config.yaml
n_layer: 10
n_experts: 48
experts_per_token: 3
d_shared_expert: 0
activation: "swiglu"
balance_loss: 0.00402
init_std_router: 0.0122
lr_router: 0.000386
norm: "rmsnorm"
beta1: 0.95
grad_clip: 1.0
batch_tokens: [32768, 65536]
seq_len: 384
steps: 9406
dataset: "wikipedia_en"
Below are experts of layer 5 (counted from 0) of a mixture-of-experts language model. Rows are named router (the router's row for the expert), gate (a neuron's input weights, with its number), up (a neuron's input weights, with its number) and show model dimensions 192-255. Each number is 500 + 50 x the weight over its row's rms, rounded and kept within 0 to 999. Numbers have three digits each.
Before each expert's rows: "mostly gets" lists some tokens that are sent to it at least half of the time; "comes after" lists some tokens at least twice as common just before its tokens as in all text. This comes from a sample of Wikipedia text that the model never trained on. Tokens count by the router's weight.

# expert 44
mostly gets: "===", "==", " ==", " ===", "====", "==See also=="
comes after: "\n\n", "\n", "==", "===", ".", " =="
router:494442462521448596447497587541394480512458507546511583462550442463467527493527532535523545462442466535561562478559535431495394574506528465479562453399474543531472518520629473418465483483567430
gate0:629432511518488527548500497526489497447487438603550431516571599574480429529440545572495541555473430476509545592541468502468569533586450528419523543476443544475451644520563432487461453486591480
up0:614478477508522545481495460460436524466538500446544496531396476453548503557513535456393545506445499493545497387536579428565512444480437503536502532469510513560631502515428534460577552553495436
gate1:427468569489503510591556366596650540497528454425540509516443506563532593406486423433530505505489509559585488560512509489486499516526561479465501442453596600547511517459632470493486488443553507
up1:500534418427489528451561511472588465530539421397553590570441433453439492493589449577449383521481480540511510522519553516463547467557458464498559511514515436470548519454519542405472537488490516
gate2:393506545489476452472504592538513437472569454447569541542495537477478615548537509438519536464533500517500437597517431493503457586483475628426521498496430553455564470461466483574458462400509505
up2:499546497388460533471460470506591476464521493364464453583548522518405517454481407564519505529482507560516549488480491527591466432566451420583485458425612458452504490471455419492515462498481547
gate3:471603590499570470506439590505604484530475459489431516499468479403379578551500577555571499547443418449504500440588566497638480507490576442424480484430535539560455525489498587461409569545485511
up3:491571554473494403546452453499511486518485531473524544517511416435500469502564507457506518538461400468413529542477535495480486554423466440525496446527591526570399466433503512524532503527515509
gate4:583414523488493516505488495544519556506517571623383503496498495505493464471476580499512492531394504565475455482512471455566454521554447500377470515508359528526496519416433525520508492481483484
up4:588420416540539484509582436555453546492438502530508515512443508500531555523469509448455567475549574489445425499585504485487512530541483409448559448505412615485479521571494487498538533440581496
gate5:508540366464435564530498604499494556513428536488465421495502500571447494500523452502443488501601534474515584538542458489490446571427512529501478518554484570549505522431588516514506515438427490
up5:482528520387524509502531496485490572595509615633450548494524523489493522458450382532509580548511486539524494548548457487516524562574513543410419555539501503417512587517541517530497532482497464
gate6:556473490442545448490542426608400456561538425578477524576553505439488484501541526552505523438409484439532432477501466529417519441498447471417482590460479440520497515535480484515521530526531497
up6:421580505546534498448455501438460488509537562494551507477474458519623528504509521410561524588487492521391429518488523572539494480421496532420528572501507470516390531574425459460469489567488515
gate7:459507538453516607557467425592431557519450448461527466383475455439522506511441527498521462532498556548455505586548601395419469454503528469485519500592423532533459518443573525494476552520554570
up7:476479544567531474514549505485506648433408542468524501481496402602573538518538514574563402467485513486440480526534511435470474507528498538456511487465536442410435459523451613465578469494498480
gate8:529590513452525497525475661432525459518477453527491455485498474502467422487526466512568474493524536474466521487392614531520494437389372522466452561539563465519516536473623512491445566603530543
up8:481528583492402576548489500496546497469530523524493536555493519451474493585534482453474451510444541553527389443476468542497572540429533482443547560520455433515435548440477626464529508520576451
gate9:538457502562496564510512452446524442448559440473600499576512484548440417516557590523503563410533516560503479464576434499504462548467483501485548478453502555528453504471460547593465493523498543
up9:374490538533450544582507565453534481510577479566487446459480508452519455455519532569517539459482416439511546475578564482598456557550486479477501482485530383407508501505507406572468483526593525
gate10:506573433493529491450510581444500322525416465539523488465463551524510562510577548571373445533507425571531388564484576586501533519444514490533534541485440548537495448442471506518456560497506474
up10:536485467461528530484505445476496431503438482458506524463602515504484503518526543542538521492530484555542573488485595474556471482411550572531567546506437577544477498523521478528517539506498503
gate11:412575515509455523544489563487433479525478574529515499536517533530511505499516545569505470403653488497460569497525540506517485475447511541470605455513519501467542509369530548505478506536453458
up11:567550531582549442507450503478482565568444491453495464429439569521532486446453522518551495507546521621494545578531536463497519535536529546542482504571474503434562538548517489498496534459478522
gate12:520436526544482518524494544519451577483576545483457465613532491426538528628448505470562525467435510472498476534457500492548524488513537512457428473478490523475502518492496585490558415480503473
up12:504462444505506478430506432447507574469480506545512475426476603552423507493574558408541457495492460508467518522566523585466426566504507485460506553442457542594400500469524496534422493509476459
gate13:492403480468475567442454454462469477439475524534413395424523363487544486453474544489490475487524556551402470501523508438560505505489558483404539562384524505513541517511468464580571491466550381
up13:482487496534517351520481467492432551478500539456538535499403476428502528486534532587535515412488465470579559498456466528546470475574525621483497499515495525387552441513448396493555498500493564
gate14:489462504506585551412454445406426532572503511543612409454527540516471408515505476591565589499509454531471439482532575494489517511519438485523527537487564493532538486506475563549427434496534502
up14:500557563396540532425490532479442474477495511544487554465505499629551558474475540457394494516467451472523497510546459487595548615420536543468492567495475474431507434417513577548485604536436593
gate15:485490518465530502471543572551508572570601582540634416515389436386564528514517467475500414522499456550591412468522578571508548583486501477445498582498505608441499410474511532470503449493596427
up15:548549527531511472533514470436509543518497455471555493607446507456441521502441508499448375513561519608556517536537510536508532580536485542408461569516553507453557442528457536552529453517528454
gate16:484461460525506449507476550503556503527556471554518503538472380523532562351467550530570460479469546520521553430553455450471532496462475493418497495519519436450489365468412490469552457481517552
up16:464439519503472443491485456543522476484519479423407559498468436575575535561493558442496413537545455560547555431453513433386514592566600393454489460465397452534506445556523482413413607589574485
gate17:525469464605437561448530416491504482531530505513592479534523518424484467519460447528431404533602511498325453546518427452432494405432540389525503507617499568550464468470637468442474508475552566
up17:461462458460504456482513426414478518450465463559487596487596429518572479513497457509474448544442392467568459468543583498508502479413492467519476498563523488473515505458560561438431433500496420
gate18:535454484498477514424503528478430453571531567521444518460488548592451492530501491410481492582450542475513499541460550452382458532482458512504528545552488478487459531503508543562498539430503540
up18:481530489473461537510450393529522437488467522439433596477488456429584511463474455420577448448447612437522473371543450549518514474360491522449537491579534548475489476457522514552481508460486478
gate19:556516466460496411602532494428535487436524505600594462515421544508614433534546582543589422365536488498472502377500513559507505582481545491575538566426516490464617544522505530528372476464540549
up19:486511538465465494558547427509518483379428491456462502496398529432505578477501504491518428509539598388448497495459494594517442479425505510465476574493474517453552542499537481568609506523535534
gate20:498441427513471530547334556445525427464411416543485453595459501460447397535504485554507558470539448566496519481506566398459474434480541534446452517519542519452382468514474598510503532576560584
up20:542487566481523511574516397560540440420436489498483498481421593524413628555573496589527517572474505475519553482518508430558502443481450557498489475511417525478521587528534546478513553451488530
gate21:485554491483459549483464530568457517477503434512535504461631556512548320533501456493503521610523606538483541425517503585463475564433531425536534430536489428515515532465506563488494456471503474
up21:608543462531527473648529546482530397428440464520539545479548560543523362483352432614578427492435430547474509499424528507498488549559510483477505537527494514487496549544622488452457434486467502
gate22:382517533522446598502503491492494499556488547483466514382504577594513524463436499563500462475467609501570499511529609470470472588584598533518468502587410571456518499511475531481489554413513417
up22:479494494517511616542402507558458518538497419533526455435521534675511537562441442402440570454552470398430467434530484513439546518450530495522546490572493575423545546538485445420571461469457484
gate23:552431554492452500421531538550570457506596483378519530494570510452629423453500553391524484451542519484521563557561437482521480403560457574498555477440469482520521493443544522534500508418596472
up23:511494506557424575536473524508539511541505551572460455498448534557538528565526466516430549497540499528441566551530559428486588535485477565448534521531449538480496445566515477512409498495627649
gate24:510471519573541431531607518442469464551450478479429408533543496497532430506483487542478537483516493545528513511442436459421421522535571479490439599357478436483499604413554501532442514478452531
up24:507598429524459511473524545521463557555502491316560479438534561488458456440544448474550469513455529448545530520570499511463472483521430436516485456521442415560440513436480477428509492388481495
gate25:508554534523505515577435467542512520531382581489480551495509520639452495472475432499456481537517539521455617453550583408480488502504543524489401618501410573469425561464446428492545483522569477
up25:471423541456518455488469546506483563500445570469525458556476577431555525465411463497612498515527490506488538460503494601538434529582478477546493495440482437501496520552499480449499443440481523
gate26:545575560447496620416533523592497401513559530589562497484516468487536549483556509467542460490485515439437545512498442435522536500481509458495544460483528475492525572442525538491516573559540537
up26:556557475594566517590496531466475508529462455442445401452532504542523443451503501461492509525559508484546471523527475555472523456522442476402553605459538575515533511445384490521534422443437452
gate27:562444552509504503443507481512523596515479435570451491582470435514504488440488477505554416446455599444548553534596547492592563461484347483503446464381604571442435518493540406545603496469451473
up27:470448385444554448576452518555581524518532524472500476419514499542609569599543517495420542556524462473525493538526586461454517481417590479538558557433482561489505479498486518457512390512456490
gate28:489533468461558597513347474466544376475509505416474491551512525477435506522529457514481480471498468453577559500469526438518487580492456628441543514556442469477476497490641562499574481558568466
up28:437524419443519545441535494467563449543516456646460420465560443526490464508456475482478469502536543547452558423508500424513500497472454469561538540624519497482435498507413626556407491528487523
gate29:513479410512487614515548455414448373486477513506466575532543405501429461527546537464471412498618519451565480508507483461528390470492518558486518468517483463489480392545535448540490503501465510
up29:466474528520589499538400520607626459451521492486574543516490563430501526592550503399490578543491556436483411531509478535557515506408537459529516530554546492521372553481478487510534467567531527
gate30:399448554516497550581553530528459521491502548471347509448441513480581458509487420495500521599633518544521546598514519385596512459492456453424500433460504460535444495578554524412522495507544490
up30:527557437431464431517465445552406422584484525479477549484504503507543501514502571510464451449518517414491534589484516518508522428467451404441500513459550535462431454521471517531491529478645486
gate31:432453565506528512461514491439492415533539396531555441483527483482537504400522463410542583472483530452583538402487505594514653479506464435502527460552567507480394374477532531468523487624483619
up31:464532497596596487407433594503545512661543562459472479444528484431461542452497468484567472464542583472523415543455527529542407464517548537476480522554525444457504487443486508539475581550518559
gate32:487580531544480465524409501549581469460554490524455394457552559552446491559503586493570516443550529539600478572509547578438505564409555462445501435422497504547543488425454483514515501620508563
up32:482515505548549565556564492521375476411517516509584480551464495440464428484530501511505468585446425531524479568579568401470569480548537466453518505476517422517457446429559498502450439467575458
gate33:508449515524471501601490573529480481526522507513527541493439654528600539499552437489556507442442407416500616574447452520511566527512500513550470443373438449560512463449473444497440411565544443
up33:524501506455475507497544431550514497515507472546451503464448515521500546520488600488448479496529524475532472503468427429497545453494470499453492453480494594469446609535566497470566395518551530
gate34:545389509454512328494477428525459467518489377507500531535484510539575413437472438428528517432384486532523519475528488540493471507613435472493507537543471461529557495463507477485502423448448485
up34:510488463544525465571491461514533412472479408524585471459475537474500555451468530498416484555551535525386563526423498525530506475396466497459453571490462470479483486541473520507478465475429511
gate35:489509502464507562506549516475528412549533543471490509491561456440565471481500507564520491528435543499547539490484455416493432530478437473392454486507648544467493444486528448437471548466495470
up35:539449486367553470507536513485464518316495445414483397434412463498506432483452412555510576520514564529482447536463494540532536456463549526543492486590582487454547452431567440503578385567465538
gate36:514489503468539469534407478556505458533580494422552483455482517480505493411486522457536517514467451569600525503406557493463568573483420566602481492466548506525392511456535461463559410516543470
up36:588385492556441601416492514508453547500576540488474515465492511530533528485514572498484504484594482506520552482443444515553546506434470582538438511542502454517489555449499508507531678466442487
gate37:412547492558413427542512505490494550446501568494476530555536433478469492544575525503527478490526450529630531477451584598549480541432498574558465508549551432593443515555401466455477480425499482
up37:443400483512527554441446551555489458574535473540441467530525498468491481575498476565469462497485520482469483440577601522527537433506486526538422448541476620448492501496548478542425590479588493
gate38:510456467503451504455548508439450476412479550462503507594455401518470552499446438498522484524510507538463436536512541483543574407437530449516532488521505528465406504516611502521523514550445512
up38:467561431560473413486494522544531502572467461482590533477429444508556472441515444516521451443503489505556567525480496500422510563521562517467502520476545538505457466469498436576479545484546607
gate39:531572465492599535545452485438434505565472595506441506514559478529473467583465463512469535454415595429477584461563499629508492602469457499534428542456537537470553478560518534487444542498578500
up39:418392531553419465496517581504472503471398517525486571513431491561520601398586444526445534469420539507436492417512524509509525517494466576531451507519493516432476474550488526499481445423576507
gate40:527547456514448517474485470466526493485536488567461576460538541480499548488482517482498553568452534608513457584473503531539610499526458484438435454517458469450465474502608572499599529520496439
up40:530485432492495511487481493467376504455583364543479528533541539543525479450505518498484471507440482475445477568487459437418591478612644523470451418478450554527461527452463492545488572502451520
gate41:405602464463437483402538458456487503508551536511509521496430464476448554552463466476564489561452374389520492588556554584416447526492558440506506562486574397517475541502584462450518446406590566
up41:465478573531546469504424499539496516575549471565460426414489534553420452552550480498534533424554548560521546491480535543535474515461524501440571550528499512487449466405494562467563493476476466
gate42:478519489521487508644511519431550422498567438453601522438453522549522468380535476452462548513584480418502527425558574549424519520501576527541497570546494514440462395533519420496556478445576504
up42:489599569492449419440576424487471495515498525470557427552489482491553446498537495523435521425474588531601582469508533501477485521430503437402529505557507531515500500506501540538488476504514499
gate43:537400537495449570475507525540593575550508468457431527471488534483455586464517479479491519509452426615418572505466509556464454452522536498513461530509491587454464489447509414500555477545466463
up43:492493453459505415512484549531414495461500525490506432612567517402423586538539557509566489412496485520466618492490488545610444489498534466500492377402546487451462612423501484532592479479536518
gate44:497481449473537468483486515570493613569427510508476546500426504552535463569516489553477610607533464545547620596437516615511551533507523526587512484538500448480506523531535462472524493474461559
up44:512536473531569488445469462577497434570622494515486446459575478487587480441476436409505458517458523454467468526565548514529603482405511474511465530513503512585520521538537553491495515449499520
gate45:432420477448506410427505467507429501483506488437605491499367578497567493484578600447465548476483420502469503547492500521440507476521451451557482535477417416430570534439347483447478513527522528
up45:545440504393554556538524524608600440466601453562422579560550495470522533511581495588470476471514483496541498478567553523420535575545511564555551464471497629418519459467500469531534462490498603
gate46:534494461538449483468439589467471464493571506482511568503439468510570467473560456488558524485468471571517444454514431438455492493508543450507481518394544457405406432559599467544449588492591537
up46:484438450461501546489494517493399433561464517434520525478501416472573523541535501498605457461573495505555472593509450501506536486525528515471559527485584558521470628426522440453493454510570468
gate47:536439579451495474454488590521561471491482569478495534533590577453525487384489457519509527420476505564603481508458540545461421447419387559511452444489579591443588511498463485448493487528520546
up47:482528485509607446448584495438504514458604530446510524456469521522565488527431478536440406499449530435482550476515556545483519472414507382516521510484557525493402358500487563435559528396454417
gate48:514412478443508507544437426480517533494458590567516544488460581503546552477510461454516498443534498500474468583508482478574506527527522412549509500562539475498514495471531629457527447473492460
up48:487461448552569453393524484536458506542494527509474557500477437575391539525573442545497448468525464361550464465502432497517535484537438506474433502498488532460496440506500566561473472494539545
gate49:486547489525479442485527456505516505545548528530511466610584488518482524524509532509528532417524607494368535536532522412539542549541556514504473454598455494545538520502601548534504541499485466
up49:510502386499466458448463482511499589478556467502504480499474527456530463521392471530504465465669539465484439434431556536429523566535500542394629527561529479591561466454517458543415460546583502
gate50:522532415583497515432433494541510497481435481491459522394663498469475509420509465580529492349440475471556536519496525551397479498502486469429508455473512506519484459470492590443477439491428435
up50:440562459484539482532463451491491484434521541601490504580544474466444576500552513476477470613497487545527453344435358600456458435520497452499558551513583501537542549489478469543413497503466573
gate51:581481575369432460492527553463494537532541448471492431553530487584393489435533607477504415465514401522559513481465556519549480497512506487451465501460574511462454460539582497422595534469483456
up51:473443567508470510434517461440446517508509566484388526379498356429494538508510599448522496495520494494579515594533476517527433506615496496491549415466469436506536447429461573528496459567519506
gate52:542528491436501523453502447507511510488412470482465465475428482517553466445481520582526484506423480502561532453438453461465440465571557455492396533525491554461536572397480582541475435438486506
up52:466551505476528487497434457570449551594557494542482505502525556486566507463444457545473558517475482475501527414472463620460581475515514514440445526556486477497589465483512482552443426460471455
gate53:534559529547574540459525490522464525418497493550391560563472371553489522487582481557493568466586402458492456400560475487424563420487535548496540526500567462510504490551536480495496470492572539
up53:499434519516522524385478462496485572480468509453475505521488479574461509481508542499499505552548510518521437534348573527517511469506578586489488493534467526578453468446468542542422495560512533
gate54:577480454452438543508502480477425510540529492534484494548486456427569476391570498470486413489429542447388475570483584558591424407452401498550528519483467525540590450574521500544521529433563551
up54:542443484448530552511503560442436455477589478560494552545578457478541409383512502513572434550478592606481455579530585509605561491555482499597490455507480491582484533530474562519441439456548505
gate55:479550515439479542500508517416419535492517549464426541480470507416586475531492563485454474538474495512605595468442572545502401433615467499485565487555544453441510419438499499527587513493519545
up55:586442569592548500466510547505501494481490479414468496439489600552478483524572422527443418458460469547495446505478591504517445460457395520548590529506452502467507526437436427529522485492449574
gate56:571551649418482527505627465554401487436456476486594524578439434457545485586553527556540507599492463474478476518497453418489443533553488504506499507411537501471549491483474487511492482516475420
up56:445480495584412521461495526451483432535418598436497425447553603413491539569554545522505503497527401546425479550473461454542522478386505522469529501416493514558557523493413580590528480524474554
gate57:455530483533579479496529466576483612593537472502512413610519441445457481533473426503437498445435479569511500485643497557476427563484475473423498464424514517471557592536546489417475503510594493
up57:500449491483514501451481472570430485527466492487430402461613423488475516512535573542452565459444653523540476290506458573516575487564509500527450453538460548407633482456440459455445490495531498
gate58:524478459481520406547455412413544527602409599545470505473549506477497475532498503494457474414521485484515489489446426527515400469528512518510443487454481486498487476574456539480542507567590441
up58:529459453541574569570473571494492513476457383486555453496547518368531535518506434546416531476429507541458469417457441535473511454583524487481454542534517541538509412433486483446516456475567497
gate59:418624476532478506460613493493457545460455503603505426618609473464481525554511469529484531501545436547428561497538568506520560456542530524493473459437427581568471515620498467539453521491542533
up59:544550531526404576482481503502523429530539564561530504543401507547465527497437469550622503466478505568496588499528488455487506590498532517450522567571574470481533471481520495493487566473460435
gate60:449487509499540568478503534540374429475548452527537443542374496570531541536461359506579493511500441477496431511470470529413495567568451514447565583512534477520488384468502478513383567489538434
up60:565365453502486515520430478477523625518451522477472477450518479495493407482522493600579517479475379448546490519449557540391458550482531484519465519507422391506496492414431497489561535410487410
gate61:442430488545479537564476481504532481507475548472446418550513538509456512503617583539555416503493538513485557470461521483423507434591443520550492529461485553539463538405419484469510497448440445
up61:544481550479456438457549572489518495519439499503502594509504457538549373487499484523522520461534513488482481566456522390552428530429595496500563495434555457470498495564572440470534531591519511
gate62:541507462539442472458527500492476517468490553555466501506508486547506550580490561531457535453480483444546497492500449489627484438642421458548471472520537519543649490506431448482598532386428487
up62:650595451607506433412504479432556484500465594489461518509476481457540528460544450446485572479451524457629478523502474478514458570466491422453526435515512492436543549515565425541541467446517473
gate63:483542551377552525566498448401543418550416514507508516571518491537555496600521461420518489495479576445544488469434476574578448508510541448451472496541579580459556520464557521528500348533525488
up63:413628445563446462513483497478572461594534553556483498512441483484520540525434514482531490486520545463483507434509485439399500491486508481498536586572588474478487544545506520498525487437526447
gate64:440413489477509522414544501527487453487509509424552465563549479574474469525523509595448516378528476549493605529487537533466502465475460546591442514544442486531476498484556567467524480457517490
up64:521523508495429521556361479544594476475503489437502453384526525516531564568614508566460602476432560618493423561463531492525459496545477485529569473505526461503553461468463510486546432513581536
gate65:563499389455480472443482463512442521491543449458471468459484413435521530519455459511572457585501542487379490553515467461418537574516538547434480430533570596520472515484544445503545475535537476
up65:577554541421546492570558455561584592481478504623549553491475522455544528474515676487469504445415481525586589500469511499566490530465445449453489521443581501540505447614401516524518456539500447
gate66:480450494546495499586540445466572556564537490534484582466458477484598507471542451509525546516548525531450393564439488484428543535412535545446489506516508470542513547442492363493410529465471488
up66:477485527578477577598527382528526459461494434432503469458494461542466467514405485556456554494502521490550498559491498465419485526568492488474430537500464487437519527556474405430481433477451526
gate67:409436454503524493550471484468410546476449472535546469426453455513549576513510484598463561415446496471539497496469465345446479519532551608525463586454566417504521445559491498471488535485442412
up67:517536467491601431531538555521534426511494525514558406457531570571469547537436489553422504410419552577633468477560406459505503452513467585454507584522511473492567459471447458508532392546501418
gate68:409548529525574513433436550458453515526484458578297468507564435507453516509542442425473619450449476545459435477510541628436496525484421538554535479521496490510519495494518587481472543530565412
up68:403562500508452475515553569514544349515468572410562559454542474431491439469511523501592450444473442591507488524543538457514498501488497463377499549484543433455409491513557503486467561481476530
gate69:420564499588619518488421524444473515407482514536460455506552526488498551512472429497498556434496604537501589471509546466476381568441535517501517570480544511360553500506572620530389556435456531
up69:486438447529514487591482366484514443513501545458535562442441518498470540552509544525496526576554466421545554534479488451452443487548492484470485457520465492418590429504451532483506485577453516
gate70:464476506532514524407506550485458523422421474591412520436435532460503585531430492488455447494577513586474498497509513473518527526435560511460581541495428401508521517344470442497544486375444494
up70:525527476400504406538521482489448605525426581550523495492480514530478422574583559470486503462481398521547450548487554479520559552478483486432456546562438420529548583523479450483513515492445469
gate71:583530485413545438567481544551543443574446429617468503524516581461455477521399529500505474525524475489505500481546486464479583503508463473496546560439546530561555533534487539510530569493529420
up71:490459533518486471480459500510435594398485540547494478544479467510387516518568401565564504504582447470492507531481544544534494427532566435461458598471479477453494555589553541475592444496426476
gate72:496475485567515614526498475384435576520539567453527533544532496425495469484565537418439470493477458643435411555539592477475526516531512550424504472505513526425517563581525488497455533530518472
up72:615564511515521514453516502489503571524483536494613464512467517479646444480496397503489525549543445481499477483553504537465504455524531531482494564533429464464475475468481466547522521451475462
gate73:462470530606530483592604479527556537420455501455501474549477495498476462541616524390549540503502563543558451543532560419439513502509472452476418550509520473538483524483507501538436502514493538
up73:490475475571513527582455483474542479540534554488504598449597473431452537530495448536538558468524488564543484537563544397565510484532414452495337555514451484483491486521560435478454495434523522
gate74:531441448466563513606446501447467549525533428412528399560511475527495540477512507507468529550413456509536415524457452364524526497567574501456379422583564465454586560513476515523404490459486504
up74:498500471472434578479496464574591489526445443584533506533516478462538497554515484467613488474432480411425511480534499530537541514568457582506478530491507432578512533512448477512505472530563438
gate75:543474550517484525544535457423573542444519467522452532465535539405585498388511492560513507438506456491493504546561509499451497539465563484469459437449506470608509493449540519610524527482631427
up75:497473463434531456431595446514444507429598422463449456515517558496564517570505485579479541440510459466487569469542479469496432439609539519454499482472470461570533527494514598504425470516549490
gate76:393445567558465521456459485524565571550472462567493487464496433530495460528540446487486482531545541510484493529496473511461512543458456442509527505530511563474583387525515530535393529479471481
up76:539531430569480504456461370411452519565531510524503445412448435386440492538512588490511524407516594508546467494556556576553549418551500553467574476426587511525509454521476533484411507459578477
gate77:640604533582510527458547471484546398461474525417519539502405373459524530480437499546569466490412557548582497536338530465527460465535461422422529466441555468483491478547472573447543604502600518
up77:503436586553518551473562477483497528474490409487473449543526405455533363439444446443577460516525536473561531520470488512537509424515530390444472501583523510500519496478548465547490481578524479
gate78:382511573563500539515453528469485425516497529565576452516550470586441592530549481446419535468514494565496460535547501482439543446426556614517496489481504468554506559522448541501464476502547483
up78:502462472485514503615495519454511509483454495505452539470448475510574491438561475521481458526526511496543531526546587432447506532416521547495486477490561540563509565454487523596512467406452475
gate79:591510443556558475509444557459513464554492568404452549439511550497416457502567523499468550494502429527533489503504512478519571491508546490502529465493407444537515605439473508538463462513593599
up79:483501473499559427454608454639608477541464485451470517541539527533388485578509462560522421564589508470541482590509496431546600571492473529479538474488570410611549559501537507595578593471475518
gate80:581509558613518486497428557538393490476558502427517537526524477558443555536487438539482494496481447472541434492484534533511524566490450483512503446475508606547451462501424553517430480478496507
up80:533512525474490595506494537494491490502526458555539468528529500412425483553492414437485620445367479535477490423473442416516548485442432444539533555496423418477466634513449450408454470442564564
gate81:483413485488496405495532477475434451503587557367461551595494458557545537481537443581462480483568547470491542486546516439478461494454419450523409517538521518504544538516479521385443553462528435
up81:470511518488431509534509456598555521525506453495595494496556453514545464541477529427465463559553493495448518500497514543453465483568499555483438524395573584554596464505414620504494471484460564
gate82:543434448480592467522632514542506517471497521453511545547541513443500479553489521374508437473441500483465564533412454499500459527514522546534553460548506587497539582438586580535530506456524450
up82:528562479449591521508515516503521509484550467563586441486533523533550472434536576542529521546515536420522529479502503595544541464564570578600448451553517523531480501469473541531572467480562627
gate83:418455465513360524537460553578478513504447474480435511420622571426480540501486549503501540453482469460436491437487546530496496583481522494482396450500481508521487421526546429497503476502482539
up83:553522540435499460475451459477455531576525420462382491428467444538597518507472450518484477519576525415432514403487369492469540489509457496462603415448493403453444544403509531478453475516538491
gate84:528518415518508477460545484518515421496626570472504534489596599553480465519485560551469598579463434438438482490443585502462543564495530535483544555451525494498623523475551563462416510401438547
up84:551519479464529513388614509472456496538516510487450473522496488465480487508477404491533549506439453416459496504538549471499574582393523433510522550480439461388499545540534527487420511443477468
gate85:476500489554460483409453399497575436544604506457567514496562483441435558444412508514454540517375430481519518585527476473516489502473543436428462401474501523414479432620491467442434529455495596
up85:540558478505458455503482555582452458500466467442485587489554452453514485473390520528502474475472585519501462516483492401530432544509504487581507537416489507465543500564499468416491501521443508
gate86:451556482552524464523444426522496394498520496486519528538498494484490448365461558474474479516468517499501524482437508550503515588586496464476499445483413514441556492611504546428413410555570508
up86:455579451462553486604517389489613520533434547566498520545446489503516541439412423601531441483502596447413506465576448482542422482496519572498449535507503460576596562490515525513505498545513547
gate87:568549506491492495591548464550532529415455473509543536451536469508486564539497579484541491597523463547497447463497448440514503499595448507520521422470452548617473513538524597577482572558499539
up87:531566561472392504543503472495508467446542520560499492500518499450484491512468500572538479547523471583511528450563471392539437512433400487525450462516515437552500431425513576491519473622584565
gate88:509477495464538575450456540476448414545556587505513483461477490485502506469594491518469514572591445514492516485474480505487433498453483390501539527474451513501489477458478519442555492537531427
up88:465527551391544497495493403573476541484524419554489507559419579564563484511376484467465503509490475660513403494484507532434565516533440547474543438544560560585531507535477490488518415491531511
gate89:405511532459497503503606574499537549485487457529563547566515450458455483533474532496472419629443507386508529497506370467413544599515437534497538562555485504495509483457502460425389528455525511
up89:475475454543512387557512467424514504484416469559477397524517520565516493475515472493528524509515547462526500517559507509538616469522530481553506410533514535500592499598476459506534430575515530
gate90:459498432441436518549438566549438465533449495513489509605510427519487513510530366492467510506417474485478499500448452478456537458567589498563511502483432515491445460398462535528451573533492593
up90:535500422485507388575436567550484449415508461612539400534582500418488523529496506458526482467552517533553504507453566514509487413520527613405480544596556512573570426469476508457472532441474482
gate91:516425466521446433451396523540495453558538494561543485512457552487553561514401592569442475494526446469491446501549541413456501482453426542508560499557498466434572454474429554458618472481491448
up91:403564555499476435519570515550444491526510484527526500535516504499593395484435423504474408512444542512514539390522456492535543483599494460505531559482645467474549385520491477527509550492540460
gate92:509524526477497484514479529525482550566547461534499591487475574464445513487497533451504494581474586564505455441466494528485530489564552539527495560350484566471472511464448575462469452540538540
up92:480588507556421467452522548415432518490433470451598547499585472554426520509433496528537417434418497417440502613519547437496398445486469490595484412482587481512469486446553479462531539469530424
gate93:452423523495465476479612454575466487428463454447503456495535448586558525434423546516447568400532529468472511500475507435431522559528611470470524481454557507468587529430499450507500503451528456
up93:505587539548373462536397441494459492543476421477591555518391486526528461502495519525455535538563467544546458507504474488539439459600506473524447462493550576462464528512443495461514476462470452
gate94:485499526459508496500402505549520475550451566542448422441545477566505552460555556500439594506412456414471592550456503435642412494519563513550455638518488508503475411500475472470485475491499539
up94:559488473482477539501567456512519485538478515484485475474515505577538634481478444571573491514627512557519533449502485499527425450561463538623539491495564501590463515436474549499457450571447527
gate95:525505537536512499414559605513567512475475514441481432544464484535473586620481484522444470486566514460556446513527533519520412459538570577490475507482402527580503596647533523457517542533491486
up95:553587514507473521446580491578501513485465635418548542532336514480460469516482558525557474442587420489494557430488501563568509478490492520457551483507550505567536407531352508545437487382533523
gate96:463511476473486485453521507545426437414476462531426566381462443608517497458482559563518532505518525456534558494433515494527445468469555593508473479470433531481420419513454448532478509433514424
up96:561517471477454453500492428516477482515508453401496486458411524554531440526474416455499589528601514590453454452469493585501449524418558599580460476477605469502506416465541433525595461442490504
gate97:583532535535500531495556569450413469438576544506500483442474498478468485490483491521586555445530476469574511565441422534486490423516485404508544478510527407549545498529359493538462534573443465
up97:418491505563441509525555443450502553535465537462434496506573565533497522450531574501481552395535396584518586532484485519466466529404560472513409470554479455499597487434497516482486526552574516
gate98:557423489624503470503537553528616472606510571558442443524475480546456549419378484557491528503577616451526542544526470516518542524526496491423523537484588510598524519436510502519427415523503418
up98:574512596518444522481443591485502421492543461523458463496429577429497546400436439528474503571529414485547478419563475570523473545606420546454527513496599531536563455464609532500451511536415429
gate99:490461525451503477533409572452544537525563470455498502447503438419519535441464561451353421538502489477582592493463422510483524563477591589590562556555483526549544455575544477410457450476470420
up99:576501484499483451506602498509532507476476490507452506479541506452565472522489477508487480533530497505535417398513514420601490461490522554423574524556433582559627477515582445482483491380555497
gate100:444502461476384503504555525495527538555550500389564522549459494653502491503482422486558572468571458534398574459505447411481471516534539590527516574550479441501526465512560491435542484440429411
up100:477548458591549455589475528448542525487460448596526487485548492535509513566522548473519513506557403527519455439467541491551547391532558497520487441451552499514545494427611349450509463473634546